Experts of a small language model.
Size: width 192, 52.7M parameters.
Experts: 192 quick GELU neurons an expert, 2 picks a token.
Training: 705M tokens, 5380 steps.
Below are experts of layer 10 (counted from 0) of a mixture-of-experts language model. Rows are named router (the router's row for the expert), up (a neuron's input weights, with its number) and show model dimensions 0-191. Each number is 50 + 15 x the weight over its row's rms, rounded and kept within 0 to 99.
Before each expert's rows: a language model's description of what the expert responds to. This comes from a sample of Wikipedia text that the model never trained on.

# expert 33
Description: Month names, in, between and similar date words right before a year or day number, e.g. in 1888, 25 February.
router:61 25 39 31 65 53 57 52 53 20 79 47 59 49 78 37 64 64 51 50 47 44 43 71 40 54 33 46 47 61 55 12 53 41 36 36 84 38 79 49 61 58 56 56 29 53 57 44 60 81 38 42 70 41 50 59 65 70 15 78 60 51 65 50 16 55 31 37 32 42 39 56 56 52 75 34 61 65 48 56 29 61 41 37 46 50 60 61 55 76 73 36 48 68 74 29 75 21 63 39 76 50 47 48 66 38 26 71 43 30 56 56 47 23 50 40 48 52 63 45 24 27 40 33 65 54 76 41 38 68 53 63 93 65 50 68 42 30 48 63 69 44 22 35 57 67 59 45 58 27 48 55 49 52 48 58 62 53 54 44 58 42 88 34 63 24 48 45 35 71 42 44 52 59 37 41 47 37 45 63 34 40 47 60 49 31 42 57 45 48 38 26
up2:56 22 25 44 52 16 47 48 63 39 30 53 47 36 33 63 56 57 56 48 29 49 25 37 39 27 47 64 40 60 58 73 63 41 73 47 30 62 50 38 48 60 62 33 40 64 48 18 49 45 57 36 44 41 80 54 45 67 18 43 39 64 30 55 32 52 43 43 74 70 21 43 46 51 53 33 50 34 68 80 42 49 52 47 33 54 49 21 54 39 54 50 49 51 59 42 44 63 44 53 61 47 46 49 46 70 65 35 59 58 65 49 48 57 55 19 44 47 39 44 67 64 44 66 64 20 20 67 53 45 42 75 61 65 18 41 58 29 35 55 38 51 35 24 70 77 07 47 48 67 46 19 77 36 38 42 30 29 42 35 84 55 75 40 72 49 24 32 47 55 65 50 50 33 49 49 78 41 62 64 52 55 41 79 46 33 38 38 51 36 27 50
up3:73 43 39 42 72 44 61 58 42 40 72 63 56 78 46 37 74 64 21 28 50 50 73 40 77 67 63 42 55 48 31 49 69 67 44 60 72 61 62 39 59 61 59 53 30 56 52 27 56 66 20 66 35 41 46 41 70 62 62 59 63 41 26 46 64 46 46 74 47 69 73 38 59 59 35 28 67 61 38 34 70 42 62 72 55 78 53 56 57 19 46 37 50 60 73 35 53 47 34 71 70 47 36 29 64 42 36 64 41 88 44 46 62 32 30 30 67 36 09 53 43 57 48 40 60 66 77 56 62 44 68 61 51 87 60 74 60 49 46 34 45 92 49 29 48 61 58 53 55 58 41 42 63 66 37 52 61 56 35 45 64 55 55 36 66 55 66 51 59 68 49 61 19 67 41 58 47 71 37 88 50 56 54 48 48 51 44 44 74 74 49 42

# expert 46
Description: Sentence-ending periods before He, The or In, plus adjectives like public, military, political, local and the article an.
router:40 27 76 54 57 51 52 39 46 59 57 54 77 48 51 50 54 68 64 44 79 25 44 81 56 46 51 65 26 38 39 54 48 49 58 39 70 63 52 49 59 40 52 62 36 47 52 48 45 51 61 65 61 33 67 47 50 41 48 83 48 59 45 46 21 46 71 17 38 31 50 39 51 69 64 70 82 63 37 61 54 49 22 47 44 85 54 42 32 56 55 38 12 50 42 28 54 43 52 20 76 34 58 85 88 48 71 32 51 44 22 32 54 51 23 41 56 22 39 48 35 41 47 26 51 60 68 50 45 58 60 66 62 70 58 55 44 64 62 42 29 46 63 36 48 60 46 55 63 45 31 45 44 54 42 59 42 32 54 26 66 30 69 56 63 34 17 44 57 65 74 60 42 53 62 47 26 65 31 87 22 52 70 54 45 62 25 46 57 48 29 39
up3:71 42 46 69 29 51 29 54 91 39 48 61 69 60 57 56 66 57 51 39 39 50 75 54 53 69 43 66 40 23 25 66 53 65 45 65 43 37 38 54 54 38 19 40 75 46 71 61 63 62 32 08 54 37 65 51 57 52 30 76 46 41 25 41 89 29 47 24 54 46 50 66 51 52 64 60 37 40 38 53 53 46 48 57 25 37 67 64 35 46 59 54 38 64 31 38 33 43 51 25 42 59 45 36 43 42 42 83 50 76 53 23 37 40 47 36 61 47 79 20 29 82 74 67 40 60 35 40 41 62 53 68 50 48 44 57 42 63 48 46 15 27 61 51 53 69 54 36 72 37 35 34 47 62 35 41 27 44 50 36 60 79 35 56 63 37 60 44 75 36 75 38 49 31 61 74 52 64 63 56 49 78 68 31 55 56 58 53 51 45 42 45
up4:39 54 54 75 57 59 43 70 26 44 50 61 74 47 61 39 34 43 64 32 70 53 32 70 56 41 48 49 28 50 41 50 62 47 29 63 48 69 65 79 81 67 49 58 57 39 65 64 54 59 59 45 50 65 85 59 69 41 41 57 46 65 42 27 50 51 76 23 57 47 45 63 74 54 55 50 71 57 41 56 74 49 47 52 61 28 61 43 10 51 58 64 33 57 56 20 88 39 70 66 70 21 43 46 54 63 43 30 50 49 58 19 43 57 30 52 10 52 47 42 73 45 36 54 66 70 63 48 79 65 40 74 43 60 54 50 80 68 46 44 42 56 71 35 04 57 56 59 50 52 56 35 67 47 78 40 33 66 58 46 76 47 48 64 59 42 57 80 44 58 66 62 60 41 53 44 62 71 46 57 80 44 62 73 45 41 66 50 59 54 70 60

# expert 29
Description: Words just before a noun: the, these, several, small, white, and adjective endings like -ed, -ous, -ic.
router:80 45 65 45 62 27 51 62 64 49 50 45 59 56 24 53 75 83 43 47 73 35 58 68 60 31 48 35 10 31 56 57 64 63 48 11 57 69 60 84 45 48 63 57 36 53 39 43 36 45 59 74 84 50 45 52 55 59 22 85 59 58 35 39 31 73 66 41 32 27 46 42 58 59 50 56 54 64 32 33 67 51 38 54 42 52 50 36 12 38 58 51 36 37 52 31 75 50 78 33 60 55 48 83 84 47 25 82 68 36 38 62 55 35 36 49 54 35 47 33 50 20 47 30 46 60 47 52 56 57 67 53 71 58 54 59 40 46 55 37 59 37 61 36 62 77 46 28 66 45 49 43 69 61 58 59 58 41 37 47 59 51 65 58 69 48 30 42 52 60 67 60 36 28 69 69 38 47 25 67 22 45 60 52 65 54 49 39 66 50 34 41
up2:28 61 44 35 35 62 37 34 80 54 53 46 36 26 29 30 38 57 64 39 64 41 39 42 66 61 54 27 49 56 64 35 50 45 30 20 52 45 37 42 53 28 53 69 30 55 38 58 34 53 35 51 45 77 46 85 53 57 29 51 68 68 19 41 55 38 33 58 57 47 37 47 68 46 43 30 64 39 56 55 63 61 39 62 39 49 36 75 41 59 58 48 39 74 08 43 44 64 58 74 56 47 55 62 46 40 35 48 42 49 26 49 42 31 59 56 65 80 60 44 53 52 55 40 46 45 45 66 31 32 67 66 34 49 49 57 72 33 69 53 37 35 38 15 53 48 59 41 68 31 40 56 67 70 79 79 58 32 32 27 38 75 48 56 45 54 33 21 42 27 63 45 87 53 35 53 27 53 45 50 37 26 61 34 48 97 54 48 49 75 71 55
up3:16 38 64 34 41 42 78 52 60 26 33 48 36 47 50 49 40 65 36 45 44 42 27 67 77 53 57 39 25 32 48 19 34 32 20 11 43 35 29 45 43 45 53 55 39 47 32 56 34 51 72 45 55 31 58 57 49 59 45 64 68 35 49 29 53 42 43 53 68 46 39 41 39 45 52 21 24 40 55 46 47 48 69 47 38 55 35 34 54 43 41 40 39 34 38 59 64 46 50 42 82 51 63 45 52 55 15 43 59 61 53 36 46 54 58 50 47 67 84 60 27 71 46 32 24 63 50 63 40 47 65 48 62 63 53 58 32 31 34 17 48 43 46 13 44 77 43 71 08 59 56 58 70 66 18 54 46 14 45 48 36 44 64 80 56 44 39 41 42 54 69 62 40 45 42 62 44 40 33 23 39 21 36 48 40 54 45 64 48 66 24 37

# expert 44
Description: Word-final ed and ing, by, Born, Died, Preceded, Mc, and punctuation in infobox and list entries, e.g. apprehend-ed, Mc-Dermott.
router:40 21 60 47 79 32 56 28 58 41 40 40 53 78 26 39 39 50 13 49 55 52 44 44 68 54 16 52 40 34 47 43 65 45 33 52 62 73 40 49 48 57 59 53 32 56 61 41 33 58 43 55 64 34 22 57 71 46 54 53 41 66 91 45 33 60 39 46 42 39 47 45 60 63 48 73 50 66 48 46 47 47 40 65 55 48 62 32 42 36 45 46 49 53 74 52 63 36 72 67 67 40 54 68 84 40 40 76 37 57 85 55 68 42 35 48 66 32 38 68 41 68 46 20 10 58 60 46 22 70 58 63 52 63 31 29 62 62 29 38 33 34 31 38 57 59 57 67 81 16 57 75 64 60 35 62 65 35 77 32 48 51 59 59 85 39 66 67 47 56 47 44 44 38 49 36 47 42 60 43 20 63 46 48 71 60 52 31 40 64 60 35
up6:16 49 29 49 44 19 53 37 43 49 60 65 58 54 53 61 33 59 36 60 41 29 26 55 53 52 44 52 48 57 79 23 42 55 52 56 64 65 77 31 62 69 39 42 46 30 53 66 55 52 57 65 61 67 26 66 47 61 35 53 50 39 33 50 58 59 10 70 28 57 54 59 68 38 35 65 38 73 73 60 35 54 37 38 47 33 47 63 34 59 37 55 47 68 38 64 43 59 38 33 61 62 49 66 27 56 27 79 70 54 23 67 51 25 70 46 71 56 47 36 40 56 43 58 39 81 62 31 59 22 42 45 71 62 33 47 67 35 62 27 44 69 29 44 39 49 68 42 53 58 58 50 61 39 64 37 60 25 59 65 34 29 43 93 30 50 59 40 31 45 58 56 62 21 56 66 44 60 35 54 30 66 82 46 65 58 52 58 21 66 84 38
up7:25 41 41 41 72 20 69 57 61 68 78 30 71 55 55 05 59 58 52 53 37 48 49 52 65 36 74 14 42 40 64 27 79 62 51 56 57 43 18 58 29 48 34 45 39 55 50 28 23 55 51 44 58 49 53 40 85 66 53 18 41 62 32 58 47 34 50 58 34 61 40 53 30 71 79 46 46 71 62 33 49 48 38 69 56 51 33 50 46 35 66 22 49 41 33 59 50 33 58 37 61 29 28 43 62 35 44 26 44 52 63 43 62 39 61 47 81 50 57 47 56 64 50 46 60 35 37 37 57 50 52 64 61 50 47 36 65 39 43 52 35 40 36 41 21 57 65 61 41 44 64 56 30 51 35 30 58 41 62 68 55 79 71 56 63 65 55 60 31 36 16 41 34 33 24 31 29 25 38 57 39 70 23 36 49 41 59 41 54 48 77 63

# expert 27
Description: Short pieces such as o, i, re, co, ex, di at word starts or inside words, as in co-founded, Plato-on, irre-verent, peacekeep-ing.
router:56 59 90 29 63 53 45 55 51 47 49 60 24 61 42 56 51 61 38 53 51 47 64 37 67 41 52 47 58 50 46 31 70 38 57 39 50 59 65 56 37 32 64 50 29 41 40 43 49 50 21 68 50 17 56 55 35 63 60 35 94 64 66 62 58 55 32 28 54 46 28 44 40 34 40 19 43 35 70 54 23 35 27 67 45 47 55 74 51 35 68 71 40 73 56 50 60 35 54 66 64 82 62 40 39 35 48 71 42 56 40 61 28 68 50 67 47 53 49 31 40 39 35 53 41 48 68 55 50 81 51 51 43 30 54 59 49 36 61 47 82 44 83 18 87 80 59 46 74 15 56 51 46 67 54 57 37 42 42 47 69 22 76 34 61 33 39 33 53 24 72 75 59 41 60 84 32 53 53 56 63 51 51 44 29 47 44 47 33 39 42 50
up1:66 44 30 75 44 38 25 80 84 49 40 28 61 47 34 45 17 81 49 31 79 71 52 45 59 61 70 39 75 75 36 60 49 70 55 57 49 62 51 53 53 48 51 55 17 32 51 30 53 69 36 56 89 24 60 52 64 44 54 49 50 58 54 64 41 13 60 69 48 43 57 50 55 68 42 62 46 45 57 57 39 40 59 74 55 42 52 36 46 52 78 54 44 57 21 82 51 40 70 24 46 38 51 53 54 53 37 31 49 57 43 33 56 21 60 45 17 59 43 53 54 66 44 41 29 45 56 46 50 72 19 59 39 70 73 57 60 51 38 68 52 63 54 50 50 19 47 41 53 58 51 48 41 05 46 31 54 38 57 47 42 43 55 35 89 59 81 26 57 64 50 63 15 37 61 49 56 52 60 61 55 38 62 51 54 43 37 44 54 34 65 54
up2:39 44 41 35 69 24 60 34 38 40 32 59 37 83 31 36 33 76 72 57 35 54 69 68 84 55 50 75 36 62 40 41 70 72 64 57 41 44 62 49 50 65 62 39 30 74 32 71 40 40 25 48 48 78 61 77 43 49 58 79 53 33 33 40 47 59 38 56 47 55 46 40 62 42 66 47 34 58 60 61 44 52 59 37 82 61 60 50 43 56 59 33 30 03 42 45 51 55 66 32 54 65 57 31 55 60 40 48 19 55 44 70 68 50 56 59 38 63 43 67 40 58 54 48 73 40 74 29 51 50 44 76 55 61 57 78 61 26 71 38 58 45 54 48 44 39 41 60 41 20 57 65 81 47 75 49 65 44 56 51 59 30 66 46 24 50 37 57 37 37 57 35 42 18 58 36 61 48 48 42 47 64 59 26 39 70 72 51 09 61 55 67

# expert 43
Description: Media words like film, album, song, episode and released, plus table pipes and scores in review, chart and filmography text.
router:63 47 64 15 79 45 59 64 68 49 74 53 67 61 53 41 78 51 52 34 52 29 43 60 66 34 41 54 44 26 60 35 64 71 50 43 48 60 70 49 62 34 48 49 39 39 43 53 36 61 43 79 68 21 59 43 42 46 42 48 39 54 53 33 30 57 44 34 49 59 47 23 51 68 58 65 59 64 39 26 68 58 43 51 27 51 70 31 12 38 75 27 45 83 60 42 50 46 63 44 78 39 61 60 52 31 45 41 61 18 70 60 66 47 54 63 69 35 50 53 40 18 44 39 43 60 60 42 48 62 63 57 48 58 34 50 81 43 37 31 58 30 60 48 58 68 75 29 58 48 55 63 33 59 57 80 73 64 40 54 60 41 73 33 52 49 41 27 52 50 66 66 25 58 63 71 07 68 48 78 26 37 57 47 50 63 30 22 66 40 34 42
up3:77 30 24 35 60 19 32 54 51 60 64 54 41 44 61 52 57 32 24 67 39 56 50 37 58 53 42 49 30 31 41 21 77 56 70 52 45 18 20 58 43 44 29 63 56 61 55 53 41 34 36 42 54 39 58 37 42 28 32 22 34 35 79 58 37 36 33 29 69 43 59 38 28 88 49 57 26 33 46 40 42 78 49 51 51 47 72 38 45 49 58 54 41 36 73 52 49 51 82 48 67 37 51 52 35 38 38 64 55 44 44 42 50 34 47 58 38 64 42 75 34 33 29 42 41 73 71 53 29 72 53 59 34 44 64 51 33 43 46 56 65 47 76 59 85 45 60 41 42 69 23 71 36 46 46 51 55 72 42 73 44 29 38 38 43 71 72 68 47 75 52 14 44 43 37 50 54 63 65 77 44 40 53 45 41 49 63 17 67 47 64 45
up4:56 48 48 49 51 71 29 47 46 46 52 58 45 46 63 37 84 57 27 26 35 47 54 78 63 61 54 34 49 61 44 55 47 48 52 57 62 65 29 66 61 63 29 47 45 64 58 41 76 29 66 76 33 32 31 47 22 47 52 73 00 78 49 48 64 48 48 48 64 50 82 65 71 55 73 28 48 45 21 50 49 27 59 52 76 51 49 52 48 50 68 15 50 67 64 26 58 40 35 50 63 68 47 71 66 55 38 59 41 37 40 44 66 50 74 75 80 49 65 45 43 35 46 76 54 64 65 43 43 49 74 38 83 35 43 56 44 63 45 59 45 45 54 48 39 69 50 49 47 50 47 50 47 64 67 43 48 71 41 41 57 59 27 43 64 63 52 58 51 59 43 50 40 26 51 33 30 87 60 71 30 43 36 75 57 50 82 39 73 17 38 61

# expert 0
Description: Compass words, Valley, River and County in location phrases, plus commas and prepositions inside place names, e.g. West, northern, Kearney, Nebraska.
router:90 54 39 52 73 36 30 51 57 44 46 39 73 46 30 36 57 70 39 51 63 39 71 72 53 33 53 45 18 40 55 49 57 53 72 25 77 45 80 55 55 68 40 61 27 49 39 36 44 40 64 58 76 36 37 49 44 62 51 81 59 64 63 44 42 79 37 27 43 53 64 29 46 53 50 48 96 65 40 34 76 52 31 61 45 63 77 43 33 46 48 55 45 57 60 27 45 24 66 28 39 27 57 64 61 30 32 49 64 19 51 35 69 23 53 67 67 55 42 49 39 19 42 56 55 47 67 48 45 71 75 54 79 49 35 53 40 48 61 48 53 25 56 21 50 61 59 36 87 27 64 51 75 74 51 39 60 40 48 58 43 33 57 44 62 41 41 40 52 61 62 61 40 44 61 54 29 58 47 69 27 36 53 47 54 46 33 32 59 45 23 51
up1:81 61 45 48 90 20 40 58 57 24 57 41 79 61 42 56 48 70 54 75 58 63 86 55 52 36 46 75 54 40 65 46 50 59 60 33 37 60 66 71 39 58 47 30 49 61 62 41 58 38 72 40 48 52 49 46 33 49 48 66 54 69 39 51 43 60 47 43 40 45 45 19 68 44 43 67 39 47 79 56 22 30 37 57 60 25 40 57 33 49 62 77 61 47 33 59 22 73 53 41 57 25 64 61 62 68 62 47 43 54 43 39 65 62 39 75 51 79 52 65 45 43 82 51 38 97 35 61 39 66 72 71 62 68 56 41 35 59 43 67 39 52 60 63 53 63 60 51 63 46 64 53 47 57 33 45 59 48 76 68 36 18 26 34 19 27 60 38 67 48 52 65 69 55 54 44 54 49 64 50 40 48 31 70 46 77 60 68 72 71 59 64
up2:96 49 24 64 58 31 34 43 78 37 46 66 65 23 26 57 36 46 66 51 41 53 44 70 53 65 52 63 46 81 51 29 79 76 38 35 44 38 56 44 80 72 45 71 58 52 27 37 51 53 64 40 38 27 44 43 68 62 35 44 44 44 75 29 56 22 55 27 61 60 45 60 52 50 53 58 48 55 43 49 50 45 43 48 51 72 51 43 34 68 50 45 86 76 55 49 18 66 44 30 48 54 63 52 99 57 19 51 58 57 43 40 65 57 52 40 72 75 55 58 39 61 38 42 45 62 52 68 57 77 67 72 58 65 68 60 42 44 56 34 70 33 63 61 51 66 61 73 63 43 42 41 41 43 57 36 59 33 24 20 66 43 43 70 74 54 52 37 54 51 64 52 78 35 44 55 62 52 34 63 72 40 57 24 39 47 33 50 43 45 42 43

# expert 22
Description: Word pieces ending in er or el, or similar stems like Col, Le, Govern, histor, e.g. w-ater, Gal-er-ida, C-ell-o.
router:49 47 74 39 43 28 45 44 75 49 52 60 48 34 84 42 56 80 37 63 61 48 44 79 72 53 09 41 60 38 38 45 55 53 84 50 53 66 49 75 35 36 53 45 36 46 70 63 56 60 62 46 79 46 28 37 43 50 53 45 31 71 61 49 43 65 27 61 39 34 58 33 59 36 39 66 59 66 78 09 74 34 56 33 60 64 46 37 71 32 65 30 57 45 66 66 55 47 67 57 89 59 74 47 68 43 51 41 31 38 62 47 60 50 16 56 41 44 39 33 50 47 33 55 21 38 63 29 33 54 57 36 78 44 38 45 50 68 28 75 53 30 27 60 41 43 25 44 53 43 54 21 56 63 26 46 55 41 79 16 68 57 37 46 61 44 47 65 47 59 39 62 58 36 52 39 33 60 35 54 64 59 37 35 44 40 53 56 33 69 47 49
up3:55 70 56 53 33 41 67 71 52 56 82 47 60 46 61 51 59 53 71 32 33 54 44 44 48 48 31 46 37 50 43 48 27 60 59 57 57 51 44 72 33 68 44 34 78 77 78 68 56 56 55 45 47 34 45 39 64 43 45 58 29 64 53 71 47 28 51 32 53 59 41 58 70 51 38 66 38 81 60 25 47 51 46 36 37 31 22 36 41 34 26 52 33 30 36 50 70 39 68 24 74 48 56 45 66 74 36 45 32 62 36 41 48 22 46 52 95 71 22 51 39 34 31 41 38 45 58 63 41 43 33 52 39 51 73 49 72 44 45 51 58 41 19 19 72 38 37 57 67 39 78 40 48 79 65 43 39 39 41 38 37 62 30 70 64 79 49 68 24 62 31 59 50 43 64 43 49 55 58 40 36 32 33 24 47 83 49 20 40 53 48 47
up4:72 40 45 47 71 52 61 61 44 49 50 69 68 28 53 49 51 59 42 52 71 41 56 64 35 74 41 60 54 37 59 25 57 51 74 45 45 70 66 59 30 62 40 51 29 49 46 18 74 38 49 60 49 56 43 61 26 63 68 46 32 42 78 46 61 52 67 19 26 43 64 53 29 43 61 76 75 35 34 56 26 63 46 75 49 43 39 36 38 58 65 45 48 47 56 61 54 66 62 72 37 03 70 59 51 64 51 31 61 69 45 33 54 79 36 65 52 57 33 63 26 36 48 47 49 72 23 79 52 34 70 52 39 58 47 50 53 55 56 43 54 73 63 70 45 36 37 49 16 35 46 32 30 54 31 88 55 59 72 54 33 37 63 72 57 74 42 42 45 69 20 61 66 42 46 49 72 36 60 63 62 44 37 60 21 66 49 45 45 66 79 50

# expert 13
Description: Final word piece of a proper name before a space, e.g. Fi|at, Fátim|a, Nogueir|a, Hasenf|us, often in species-author or sports listings.
router:85 30 61 17 73 43 60 42 53 35 54 50 59 56 37 38 59 57 42 41 73 36 56 55 79 21 38 52 11 52 54 48 66 54 66 24 60 54 61 48 61 47 55 50 29 59 47 41 38 47 73 64 65 29 46 51 43 58 33 89 52 56 76 44 38 73 53 48 26 49 35 43 53 51 58 53 88 72 43 29 56 44 41 73 21 52 61 53 28 29 69 58 27 59 69 23 65 39 69 33 67 42 43 79 95 42 27 59 49 41 51 39 58 33 49 66 71 46 58 49 52 09 50 29 41 54 53 52 37 73 63 59 74 56 35 45 49 34 53 38 38 45 69 40 62 52 47 34 59 29 41 51 48 57 56 62 83 47 65 58 55 43 57 53 70 37 24 42 62 43 65 51 34 47 68 40 34 48 37 57 34 54 49 28 53 42 28 31 62 42 33 37
up2:66 80 63 33 39 44 39 56 72 35 51 64 62 43 68 76 47 53 53 56 44 76 32 65 49 21 48 46 49 61 41 46 65 46 63 52 87 64 38 42 58 53 59 65 34 36 38 67 50 54 56 44 34 22 57 34 52 53 42 22 55 39 34 29 62 64 05 56 47 58 37 69 38 18 29 12 53 48 50 52 66 17 34 47 67 40 65 38 47 39 59 59 28 45 73 52 47 38 60 39 45 56 31 37 25 48 57 44 18 59 31 52 61 50 58 45 35 40 42 46 19 39 46 40 72 41 57 39 38 43 55 39 54 53 37 70 39 31 39 69 49 41 46 45 21 49 82 33 67 61 69 49 53 03 50 65 42 38 38 26 69 46 31 63 65 60 32 36 52 26 77 57 42 26 38 44 53 59 46 41 56 42 54 37 57 44 53 65 17 58 72 53
up3:29 79 36 19 51 78 48 61 34 70 25 58 24 31 63 23 49 32 79 40 63 23 55 46 64 45 49 31 47 54 36 27 42 52 50 75 56 60 41 65 64 66 54 61 35 30 50 59 77 55 65 35 66 58 62 33 24 37 51 39 49 41 48 47 29 68 42 46 56 67 54 46 68 33 49 63 65 57 39 72 55 82 66 63 25 60 73 29 54 49 66 53 63 29 50 71 62 44 48 58 32 42 57 22 44 62 38 57 44 64 62 43 48 48 58 49 73 20 68 49 39 45 45 31 54 64 41 60 30 64 26 38 56 40 58 46 66 74 55 50 43 41 50 51 37 66 45 63 68 34 49 52 82 44 35 32 69 81 78 67 78 79 56 41 64 38 40 74 35 70 50 35 45 39 57 39 51 55 27 44 51 72 15 44 53 48 47 51 52 31 59 25

# expert 3
Description: Short word pieces inside words, often a vowel plus consonant, as in val-u-able, Kyush-u, Sain-t, Pat-ri-as, qu-ali-fication.
router:56 46 81 71 61 37 70 80 52 53 49 35 47 32 41 63 36 44 25 30 69 40 78 66 50 20 23 50 47 47 52 48 71 58 68 45 32 30 37 84 48 54 40 25 54 53 35 34 41 46 55 55 59 38 75 47 62 54 44 52 48 52 52 52 36 83 31 62 49 51 67 41 39 64 91 59 53 49 56 29 16 56 21 51 34 42 80 79 35 61 64 60 36 38 47 66 65 54 54 25 70 43 60 12 65 47 44 28 57 56 57 66 59 35 53 41 54 49 61 66 27 62 29 40 43 43 64 50 40 44 48 49 59 92 48 52 47 66 59 64 67 52 83 56 72 67 30 67 64 46 56 24 50 72 46 50 58 29 67 32 46 44 48 26 64 57 34 37 54 45 15 56 65 38 51 57 55 48 53 33 36 73 36 46 44 49 43 29 43 48 51 37
up0:87 45 51 58 51 41 51 35 65 82 67 31 48 51 67 30 43 45 29 52 80 55 54 40 40 46 59 32 54 65 52 47 32 65 42 43 63 37 52 46 42 29 85 54 62 61 51 50 63 69 73 28 64 41 73 59 67 46 17 70 62 46 54 56 61 65 40 44 36 38 40 46 55 24 64 51 78 38 36 49 64 53 44 47 27 45 36 55 36 61 81 53 71 33 52 35 20 30 21 57 30 71 60 55 46 44 30 50 51 55 79 36 73 35 57 52 50 55 26 47 72 21 69 67 73 70 34 36 42 34 43 72 34 51 44 58 36 80 43 51 56 52 43 73 74 60 94 57 51 30 46 52 56 63 66 59 46 58 44 28 36 66 61 60 68 47 61 41 23 26 54 46 70 45 41 65 53 23 31 59 52 71 54 58 48 70 56 49 27 53 50 54
up1:36 51 66 37 54 50 31 38 27 51 51 62 45 41 37 19 36 29 44 51 54 43 68 28 57 36 47 55 47 01 48 41 40 69 65 60 21 47 32 31 55 56 31 37 51 21 51 46 68 37 39 38 59 37 67 54 69 46 61 53 74 46 38 51 51 36 63 35 63 34 34 58 46 58 66 47 55 33 29 28 39 43 26 52 56 65 38 40 25 55 45 53 82 37 77 48 41 32 74 44 34 65 65 33 53 59 45 49 51 75 48 63 57 34 40 49 33 31 40 60 43 63 50 69 49 46 74 55 57 71 64 83 47 44 49 40 27 68 72 55 74 73 57 69 58 54 45 76 63 54 54 67 33 40 32 18 92 67 33 42 64 32 78 47 35 16 45 52 51 53 37 43 59 52 29 56 51 60 31 20 55 51 46 76 43 59 24 51 61 55 62 70

# expert 37
Description: Short mid- or end-word pieces such as in, an, on, ar, y, or, ac in ordinary words and names: Lat|in, Lombard|y, Labrad|or.
router:59 48 34 36 59 68 64 33 42 51 67 42 52 46 61 49 54 61 60 61 79 34 63 42 43 47 37 52 42 48 33 38 70 57 58 26 54 50 40 48 17 80 40 68 50 63 45 39 36 40 54 50 54 32 45 47 57 84 49 76 37 51 11 53 66 53 26 49 20 26 41 26 89 62 67 61 46 27 85 50 50 60 20 70 29 67 62 49 69 20 77 43 28 73 58 73 69 47 40 42 74 37 29 28 54 69 44 43 36 47 49 57 39 41 44 47 42 17 59 62 54 40 47 58 53 63 56 45 45 55 84 67 62 40 49 71 54 66 51 69 24 44 49 45 72 55 30 54 58 28 55 53 49 37 80 65 66 35 56 36 69 44 56 45 57 46 42 32 52 42 67 54 45 44 86 52 41 64 39 63 42 60 63 29 38 47 46 42 20 37 59 67
up5:45 57 41 48 46 85 52 39 63 55 40 50 52 60 59 40 44 79 66 41 50 56 39 51 50 68 55 39 23 30 73 64 36 64 43 48 41 33 49 69 26 45 54 40 37 38 36 65 58 50 52 36 36 83 29 60 67 72 20 46 63 52 44 40 32 76 71 77 59 60 49 60 61 15 33 43 67 54 49 94 56 52 37 74 38 61 73 22 58 66 43 30 52 28 42 38 58 31 68 36 50 71 62 46 57 66 70 42 22 45 34 74 51 75 50 70 63 50 58 61 53 56 41 47 63 80 34 25 58 38 34 82 71 50 44 43 56 27 26 53 58 57 46 54 50 55 66 66 42 55 51 68 49 42 68 66 55 58 52 31 36 62 52 54 43 22 61 58 52 65 42 64 38 34 74 59 23 57 36 59 68 71 62 61 48 39 30 77 33 62 34 22
up6:58 58 39 22 29 45 38 70 50 42 23 41 74 27 62 57 54 67 83 52 33 56 43 69 57 28 61 55 16 73 15 57 57 58 46 53 53 44 70 48 51 49 50 70 54 63 38 43 54 60 35 56 39 37 54 64 74 68 40 29 36 55 33 48 56 22 42 30 63 47 45 43 66 59 39 28 64 62 48 25 45 38 37 69 56 60 40 39 22 63 65 67 32 44 28 66 84 35 62 45 51 42 48 18 48 62 59 46 26 48 63 46 50 70 60 59 33 10 12 37 39 52 35 70 38 43 64 66 83 51 52 54 70 57 55 14 40 44 21 52 25 45 25 51 82 61 35 50 49 57 36 41 46 74 46 56 47 44 48 46 45 69 50 39 77 41 37 59 38 39 30 22 31 54 52 38 39 51 41 39 29 42 53 55 42 36 41 57 30 49 51 53

# expert 8
Description: English first names and the final pieces of surnames in lists and tables, e.g. John, David, Kar-ol, Try-on, Häus-ler.
router:62 38 50 24 88 48 50 51 52 63 55 53 69 46 39 55 54 69 33 44 62 42 49 64 58 25 50 39 13 43 46 46 67 63 67 18 73 53 67 41 65 36 52 54 35 69 55 30 26 65 58 68 64 40 33 50 60 54 41 93 66 60 58 22 25 61 55 21 28 43 57 50 43 49 62 54 70 82 32 32 62 60 34 60 47 62 60 43 49 43 66 77 35 48 67 18 48 45 72 27 52 51 46 63 69 39 19 43 41 34 59 45 33 27 41 53 67 46 50 58 53 15 43 46 59 42 72 59 43 65 70 47 82 57 38 32 42 38 48 52 61 36 51 25 69 77 69 34 60 29 29 53 54 56 59 59 68 67 70 58 55 48 62 52 62 42 42 51 51 49 61 44 39 34 58 59 21 52 43 72 21 56 41 30 51 53 33 16 53 57 30 52
up1:67 34 60 55 49 73 44 76 76 84 70 40 44 50 43 51 83 84 83 57 51 48 63 61 66 47 45 46 65 39 53 64 69 72 46 58 66 49 63 34 45 38 53 83 74 51 50 54 68 62 30 63 70 56 62 40 41 32 55 54 50 49 58 74 24 40 50 76 49 69 55 35 60 54 68 74 72 51 33 64 49 65 67 45 52 57 68 52 70 50 67 46 60 54 36 56 70 68 75 55 51 66 52 29 66 55 37 50 63 62 74 55 56 45 35 40 65 19 55 53 64 41 53 39 61 65 56 55 71 51 69 38 70 31 82 47 55 51 45 63 65 73 69 72 58 45 60 62 45 33 46 37 43 61 52 57 29 67 82 52 89 54 76 64 57 63 64 68 50 33 54 41 27 46 60 74 42 62 32 66 69 54 57 73 81 70 70 37 31 44 53 46
up2:59 65 69 47 37 52 30 62 52 67 32 47 66 58 57 20 42 49 09 70 40 47 60 45 52 55 38 50 55 75 34 62 27 67 39 73 60 37 53 46 34 70 54 49 61 48 55 57 56 72 82 64 40 53 38 39 80 20 65 22 40 28 49 41 37 30 30 65 54 56 51 25 69 74 43 41 84 58 38 56 23 57 42 53 61 57 24 58 45 41 56 36 30 48 47 27 64 29 49 45 67 84 38 51 54 66 38 42 23 44 34 37 54 46 53 50 76 68 45 39 42 42 50 51 77 52 71 25 40 26 53 53 36 65 56 53 66 27 52 53 56 83 47 48 55 50 64 46 47 71 57 69 64 41 26 65 73 61 76 54 60 62 62 41 45 47 58 44 52 16 39 46 63 30 31 58 41 65 47 34 83 68 70 60 61 37 66 43 31 31 62 40